Below are experts of layer 7 (counted from 0) of a mixture-of-experts language model. Rows are named router (the router's row for the expert), down (a neuron's output weights, with its number) and show model dimensions 0-223. Each number is 128 + 24 x the weight over its row's rms, rounded and kept within 0 to 255.
After each expert's rows: "raises" lists some tokens whose logits its average output raises strongly, later layers aside. This comes from a sample of Wikipedia text that the model never trained on.

# expert 30
router [153  76 116 132 161 132 123 111 173 148 103 144 140 124 112 147 154 147 146  95 113 156  95 141 123 166 165 135  98 106 123  89 126 144 112 151 150 149 107 118 140 162 133 145 152 106 105 108 142 114 148 125 135 148 164 160 146 158 168 134 138 137 165 109 114 134 151 190 173 110 137  95 172 136 116  89 154 159 155 118 117 120 152 109 149 139 109 138 117 146 135 169 116 159 137 130 134 164 167 119 114 119 148 132 126 160  95 116  88 143 138 135 145 165 136  93 121 118 138 142 143 129 108 142 122  91 126 152 188 102 137 131 145 146 148 105 119 120 113 118  99  94  75 123 132 153 104 117 158 115 130 158  93 106  86 133 192 189 107 111 107 124 102 152 128 135 148 142 124 134 152 135 140 156 128 108 106 117 136 159 154  86 104 117 151  94  92 131 134 184 135 136 124  82 113 138 160  73 123 126 131 131 132 147 154 137 123 151 139 154 118  97  79 122 123 132 120 115 147 142 104 169  75  99]
down0 [152 153 129 113 119 105 139 151 106 116 107 131 119  86 164 142 119 130  85 139 115 113  88 107 164 116 138 138 129 127 161 119 156 129 122 156 117 123 112 114 146 129  87 128 131 117  89 106 141 151 137 106 127 157 127 124  98 122 125 126 121 139  82 119 159 148  90 128 148 121 144  97 124 114  99 126 163 159 138 135 157 113 117 126 107 124 113 117 137 144 119 156 124 140 140 128 183 160 130 114 165  87  84 106 115  89 116 121 163 113 130  63 128  98 153 143 127 100 125 152 148 151 141 110 164  90 140 127 142 180 154 132 103 147 130 141 155 121 124 158 120 134 116  94 110 113 106  70 204  82 127 143 150 125 107 129 122  97 192 182  95 158 171 129 139 123 132 110 162 136 118 106 132  89 131  84 124 162 136 110 136 137 155 110 169 133 110 156 108 161 139 103 126 179 152 126 148  80 131 127 131 106  89 118 150 128 143  92 136  95 143 121 144 120 146  94 188 115  98 111 158 135 156 123]
raises: "ata", "ation", "ats", "ate", "at", "ed"

# expert 24
router [106 125 153 138 182 101 132  92 135 112  78 150 154 208 111 125 167 105 149  99 107 123  77 107 144 140 166 144 154 110 127  85 123 109 127 138 138 158 170 166 148 162  97 110 144 145 145 151 102  73 183 156 104 133 161 129 103 154 139 137 119 124 143 151 103 170  97 150  96 108 114 152 145 118 150 139  81 177 120 123 156 114 116 124 117 105 126 145 120 152 162 103 133 126 125 144 114 163  87 146 121 111 123 152 108 135 144 108 147 139  95 152 109 134 121 108 135 114 124 144 130 136 120 121  86 116 121 144 153 130 119 164 151 112  93 160 120 116 119 149 152 145 152 182 137 146 166 148 138 110 140 116 146 107 161 166 188 144 152 128  91 142 115 130 123 143 179 123 144 133 142 124 124 160 129 104 136  99 165 110 134 140 114 148 164 139 112 123  93 136  84 123 103 138 157 106 140 125 172 129 160 126  97 106 152 147 166 109 138 103 147 146 128  91  99 127 135 144 130 146 123 134  96  93]
down0 [ 89 123 168 162 149 118 122 129 110 138 154 126 141 124 111 111 140 116 105 118 139 122  90  89 165 116 170 100 139 149 112 169 153 179 112 154 106 127 141 132 112 104 130 169 126 141 129  76  63 123 100 118 160 134 137  99 114 119 149 129 150 145 125  93  85 175 129 128 152 120 140 136 104  80 141 133 127 104 183 110  99 109 133 137 105 111 148 117 173 127 170 125 134 132 159 141 142 107 124 112 113 104 141 134 116 133 130 101 142 112  88 151 135 143 134 101 114 111 143 163 116 143 159 160 102 108  90 181 137  81 133 110 152 128 114 118 136 134 154 127 141 104 141 123 142 132 129 108  69 158 169 151 145 145 163 117 133 105 202 170 101 129 121 142 125 141 143 137  98 138 166 147  89 115 155 121 122 104 116 113 130 121 119 136 165 137 173 122  97 117 141 150 129 151 144 157 172 133 149 137 174 146 155 111 103 100 128 161 105 103 138 121 121  88 128 121 137 159 109 177 104  87  88 122]
raises: "sp", "worth", "ger", "ered", "ru", "g"

# expert 21
router [116 107  74 146 135 105 124 133 144 119 183 132 137 109 159  83  96 107 139 108 148 156 125 167 105 134 128 144 102 143 122 138 140 133 125 148  91 125 150 102 120 101 145 155 113 132 140 129 113 150  89 130 148  75 126 135 157  92 174 136 176 154 169 138 157 113 130 143 142 104 129 134  96 119 123 134  86 139 154 142 112 130 112  69 108 112 140 151 128 151 114 170 132 141  79 175 136 142 139 114 147 120  97  99  77 127  92  94 121 118 127 148 122 140 140 124 126 138 162 108 139 107 148 112 157 142 115  76 133  76 119 107 144 124 128  93 190  71  95 153 140  87 115 150 144 157 131 151 115 147 135 132 146 128 145 132 116  88 127 148 121 135  93 110 151 158 149 103 109  90 100 157 163 137  90 139 189 124  91 125 121 165 113 117 149 106 112 102 112  91 102 128 147  98 126 138 144 119 145 148 142 123 149 117 156 137  92  94 130 141 121 184 138 136 178 115 121 107 124 161 142 113 132 126]
down0 [130  97 169 121 152 122 112 141 120 127 109 149  87  84 109 129 116 101 144 106 121 126 141 135  99 140 109 181 141 160  79 109 121 138 155 101 124 121 156 120 128 122  79 144 115 125 112 129 148 102  48 127 138 136  85 128 118 143 123 110 153 127 137 119 117  96 108 118 104 103 135 155 122 135 107 116 116 112 126 117 154 107 134 135  98 117 124 146 137 121 134 138 142 110 131 114 105 129 116 122  96 138 134 147 133 124 137 137 108 114 126 122 160 117 120 109 132 127 145 111 152  95 138 146 120 118 122 147 119 116 118 108 127 155 141 143 115  79 138 100 106 172 115 167  96 151 122 109 144 150 110 104 121 107  60 119 120  85 120 117 164 179 116  93 150  80 124 131  97 121 142 136 104 160 144 155 147  88  97 136  69 110  84 123 113 109 141 121 139 146 208 127 149 151  93 168 138 113  85 114 112 128  52 180  79  64 128 153 143 135 159 138  90 114 105 156 137 111  94  94 127 132 122 133]
raises: " ", "1", "9", "2"

# expert 20
router [113 111 131 137 140 116 145 101 121 159  87 127  99 114 137 156 106 158 175 137 114 119 139 181 118 125 136 119 144 157 112 118 165 141 168 121 109  87 155 129 113 113 134 126 170 109 127 143 121 135 160 134 136 134 152 137 142 135  88 144 132 153 151  75 129  92 119 101 142 143 113 119  84 107 136 136 117 120 146 167 151  90 166 122 126 129  91 113 134 135 177  97 126 134 147 139  77 128 101 144  89  90 134 114 118  80 137 134 154 124 171 151 162  59 120 123 125 110 124 114  88 110 121  87 117 169  76 128 108 144 137 104 109  96 147 140 170 133 142 134 131 151 134 144 124 131 135 112 122 120  77 129  82 143  90 111  98 121 141 136 120 115 124 135 127 141 126 119 136 115 134 116 100 158 137 137  84  80  87 157 128 166 137 144 130  80 171 122 146 172 152 113 146 122 163 132 129  85 131 115 136 106 183  79 115 129 103 159  87 128 137 112 112 130 124 113 129 111 134 162  82 100  99 168]
down0 [130 130 100 114 130 146 104 129 138 121 114 121 160 140 109 138 122 164  90 116 141 131  88 119 145 140 127 134 125 124 155  96 144 141 101 132 224 117 143 170 156 140 130 163 120 121 144  93 130  93 135 121 170 160 126 138 155 109  77 154 140 155 134 115 118 135 105 162 134 119 141 163 130 156 129 125 169 168  86 150 109 140 156 104  84 125 115 139  92 148 119 119 172 131 127 140 129 121 103  93 126 132 129 114  89 112 144 106 125 164 200 110 130 135 143  96 155 115 134 156 165 110 110 157 108 160 101 100 120 109  75 139 138 127 144 107 130 113 125 156 126  99 105 150 112 113 137 122  83 108  86 143 140 135 139 101 160 138 147 121 150 142 151 119 119 116 132 124 105 126  89 159 151 143 132 147 126 132 130 162 145 159 168 150 113 110  94 136 140 129 188 134 104 157 105 112  64 107 172 125 160 110 182  99 132 132 117 139  92 131 129 123 136 161 137 114 128 123 139 205 143 158 140 115]
raises: "ly", " |", " and", " (", " or", ";"

# expert 10
router [134 145 144 154 115 118 133 100 117 119 101 110  93 140 147  75 114 121 121 196 104  69 132  94 118 125 116 150 108 151 147 190 135 120 131 141  94 158 135 148 120 144 148  98 115 141 153 143 115 112 110 170 111 135 123 137  77 107 103 116 101 152  99 114 181 169 126 117 165 152 152 126 128 118 133 122 151 130 111 132 141 120 110  94 162 139 117 133 148 120 151 122 142 120 118 111 114 121 128 110 116 125 144 123 180 154 170 159 104 132 169 144 181 128 148 101 104 117 140 119 111 117 115  98  87 129 129 154 109 126 111 101 116 157 141 147  70 130 159 139 124 132 126 104  70 138 147  67 151 120 128 126 119 168 168 149 126  87 113 138 129 109 162  76 125 189  91 137 125 140 145 143 112 108 133 132  87 156 160  92  97 123 121  97 113  90 141 136 109 129 120 156 153 109 120 148 111 136 136  93 103 123 167 152  95 146 104 158 163 135 114 104 125 105  99 155 119 116 128 106 132 168 156 108]
down0 [146 156 149 147 124 173 150 112 125 143 125 141 126 113 111 158 164 104 127 123 126 117 105 134  94 176 107 134 122 145 155 117 151 106 150 154 153 115  91 108 114 112 122 152 101 137 164 147 131 151 188 179 100  97 103 111  73 132 182  90 134 153 161 142  87 106 107 106 135 143 128 112 123 128 136 135 145 133 139 128 132 107 159 142 162 125 120 149 175  91 128 139 103  56 121 133  99 128 121 148 130 174 108 122 149 125 150 132  68 148 156 127 133 142 140 129 134 103  72 122 127 110 140 120 154 122 174 143 151 107 107 115 140 113 139 134  85 158 110 145 158 135 173 124 107 118 120 122 158 170 128 116 110  98 107 126 113 177 128 117 126  83 133  95 140 109 103 133 105 121 165  79 117 145 143  92 138 113 144 155 129 117  89 143 101 168 149 143  85 122 128 117 125  91 159 137 129 120 100 144 111 129 146 106 104 141 126 101 162 161  65 107 132 161 123 143 152 117 109  92 115  98 104 150]
raises: ".", " to", " for", "\n\n", " from", ";"

# expert 9
router [145 164 131 114 124 132 157 105 135  90 109 155  79  90 137 128 134 174  89 131  97 112 135 107 122 213  90 142 125 141 119 132 141 153 151 108 121 126  92 115 162  92 135 110 111 123 152 135 155 125 127 170 122 153 166 144 124  91 132 107 120 138 112 119 134 123 168 110  84 122 103 124 155 180 158 147 146 113 105 113 197 116 110 152 149 116 108 105 119 132 169 150 108 129 148 116  99 110  90 119 128 104 125 134 103  94 114 147 118 146 129 142 110 151  85 126  78  95 136 135 104 144 165 104 140 116 116 162 126 156 107 153  99 156 127 110  80 129 122 123 104 121 136  95 100 158 110 138 148 136 197 152 140 131 129 138 162 132 106 120 107 111 102 110 140 142 109  96 145 157 130 157  96 155 130 151 128 106 134 122 102 137 110 155  81 140 149 170 170 127 118 117 131  92  87 131 121 139  84 113  95 143 122 111 173 109 127 123 130 119  91 103 141 132 115 178 106 146 112 100 127 141 162 146]
down0 [138 116 168 134 115 126 130  60 162 154  96 150 154 142 129 106 108 145 101 130 131 124 166 135  99 141 115 155 150  96 163 105 135 155 104 167 122 167  97 147 101  72 141  77 132 143 100 155 153 101  81 127 154 137  91 199 131 152 143 139  93 118 138 104 111 122 154 146 123 132 139 126 123 112 111 123 120 126 117 141 110 105 127 159 128 126 136 133  96 120  98 181 116 152 169 135 167 149 142 133 152 104  82 143 144 128 127 116 174 138  80 131 148 113 109 143 132 133  97 123 124 173 128 111 126 100 165 147  90  86 147 103 145 109 114 129 116 138 152  77 135 158 100 131 105 149 115 133 129 103 124 101 170 125 109 128  94  87 133 129 158  92 141 136 116 122 109 170 129 117 135 135 140  69 116 140  91 136 140 156 167 113 158 167 145 103 123 132 127  95 158 163 162 132 159 146 115 156 135 170 148 113  99  90 131 154 149 153 150 141 147 144 120 172 137 142 134 151 153 144 128 109 129 122]
raises: "ing", "-", ":", "er", "es", " of"

# expert 19
router [169 161 105 170 112 123 122 124 109 143 131 133 140 122 123 172 138 150  83 112 110 101 175 124 169 108 121  81 151 126 119 120 112 141 114  87  94 142 158  84 127 174 136  88  85 146 116 150 116 157 117 104 169 143 125 155 130 105 141 153 130 151 109 117 171 138 137 143  94 161 146 134 184 109 115 103 118  95 153 155 100 103 120 123  95 138  93 111 148 121 139 131 142  87 117 128 142 104 169 151 106 109 134 169 104 104 135 130 137 117 106 120 115  76 119 169 155 123  70 121  95 145 142 128 131 108 160  85 111 168 155 123 155 103 133 116 139 115 121 105 150  88  86 143 154 159 119 132 161 139  95 123 145 145 111 125 132 113 129 103 113 138 150 140 112 143 190 102 114 120 176 107 136 138 117 139 120 120 168 140 122 112 113 128 127  94 113 106 124 120 134 171 145 124  51 156 107 113 167 124 131 122 120 142  96 127 120 175 127 113 170 149 111 116  97 155 127 118 126 123 165 157 134 106]
down0 [ 99 164 153 122  99 123  85 140 124 134 131 133  98 146 125 117 112 134  91  88 123 119  86 153 102 139 135 123 131 119 117 177 104 118  89 161 117 122 171  88 129 128 129 117 132 149 136 118 130 120 110 115 111 139 154 118  88 125 126 102 132 108 129 138 132 150 108 117 131 128  77 117 100 107 145 111 128 105 128 129 145  94 145 126 148 176 129 125 110  62  76 135 121 134 106  92 154 121 162 169 158 144 121 155  96 187 156 125 101 108 135 156 162 152 127  94 136 146 150 105 121  89 144 142 117 118 140 173 121 108 140 128 130 203 116 147 137 145 122 172  89 107 136 125 138 140 128 158 123  87 112 120  84 165  97 164 144 104 103 114 130 137 129  96 107 153 135 108 133 127 130 146 154  98 143 117 109 126  86 133 124  93 160 160 184 111 148 163  92 132 180 125 136 130 121 164 103 141 102 117 124 174 126 105 137  91 136 149 114 100 169 104  99 128 152 139 132 141  77 135 101 155  99 155]
raises: "ge", "ity", " of"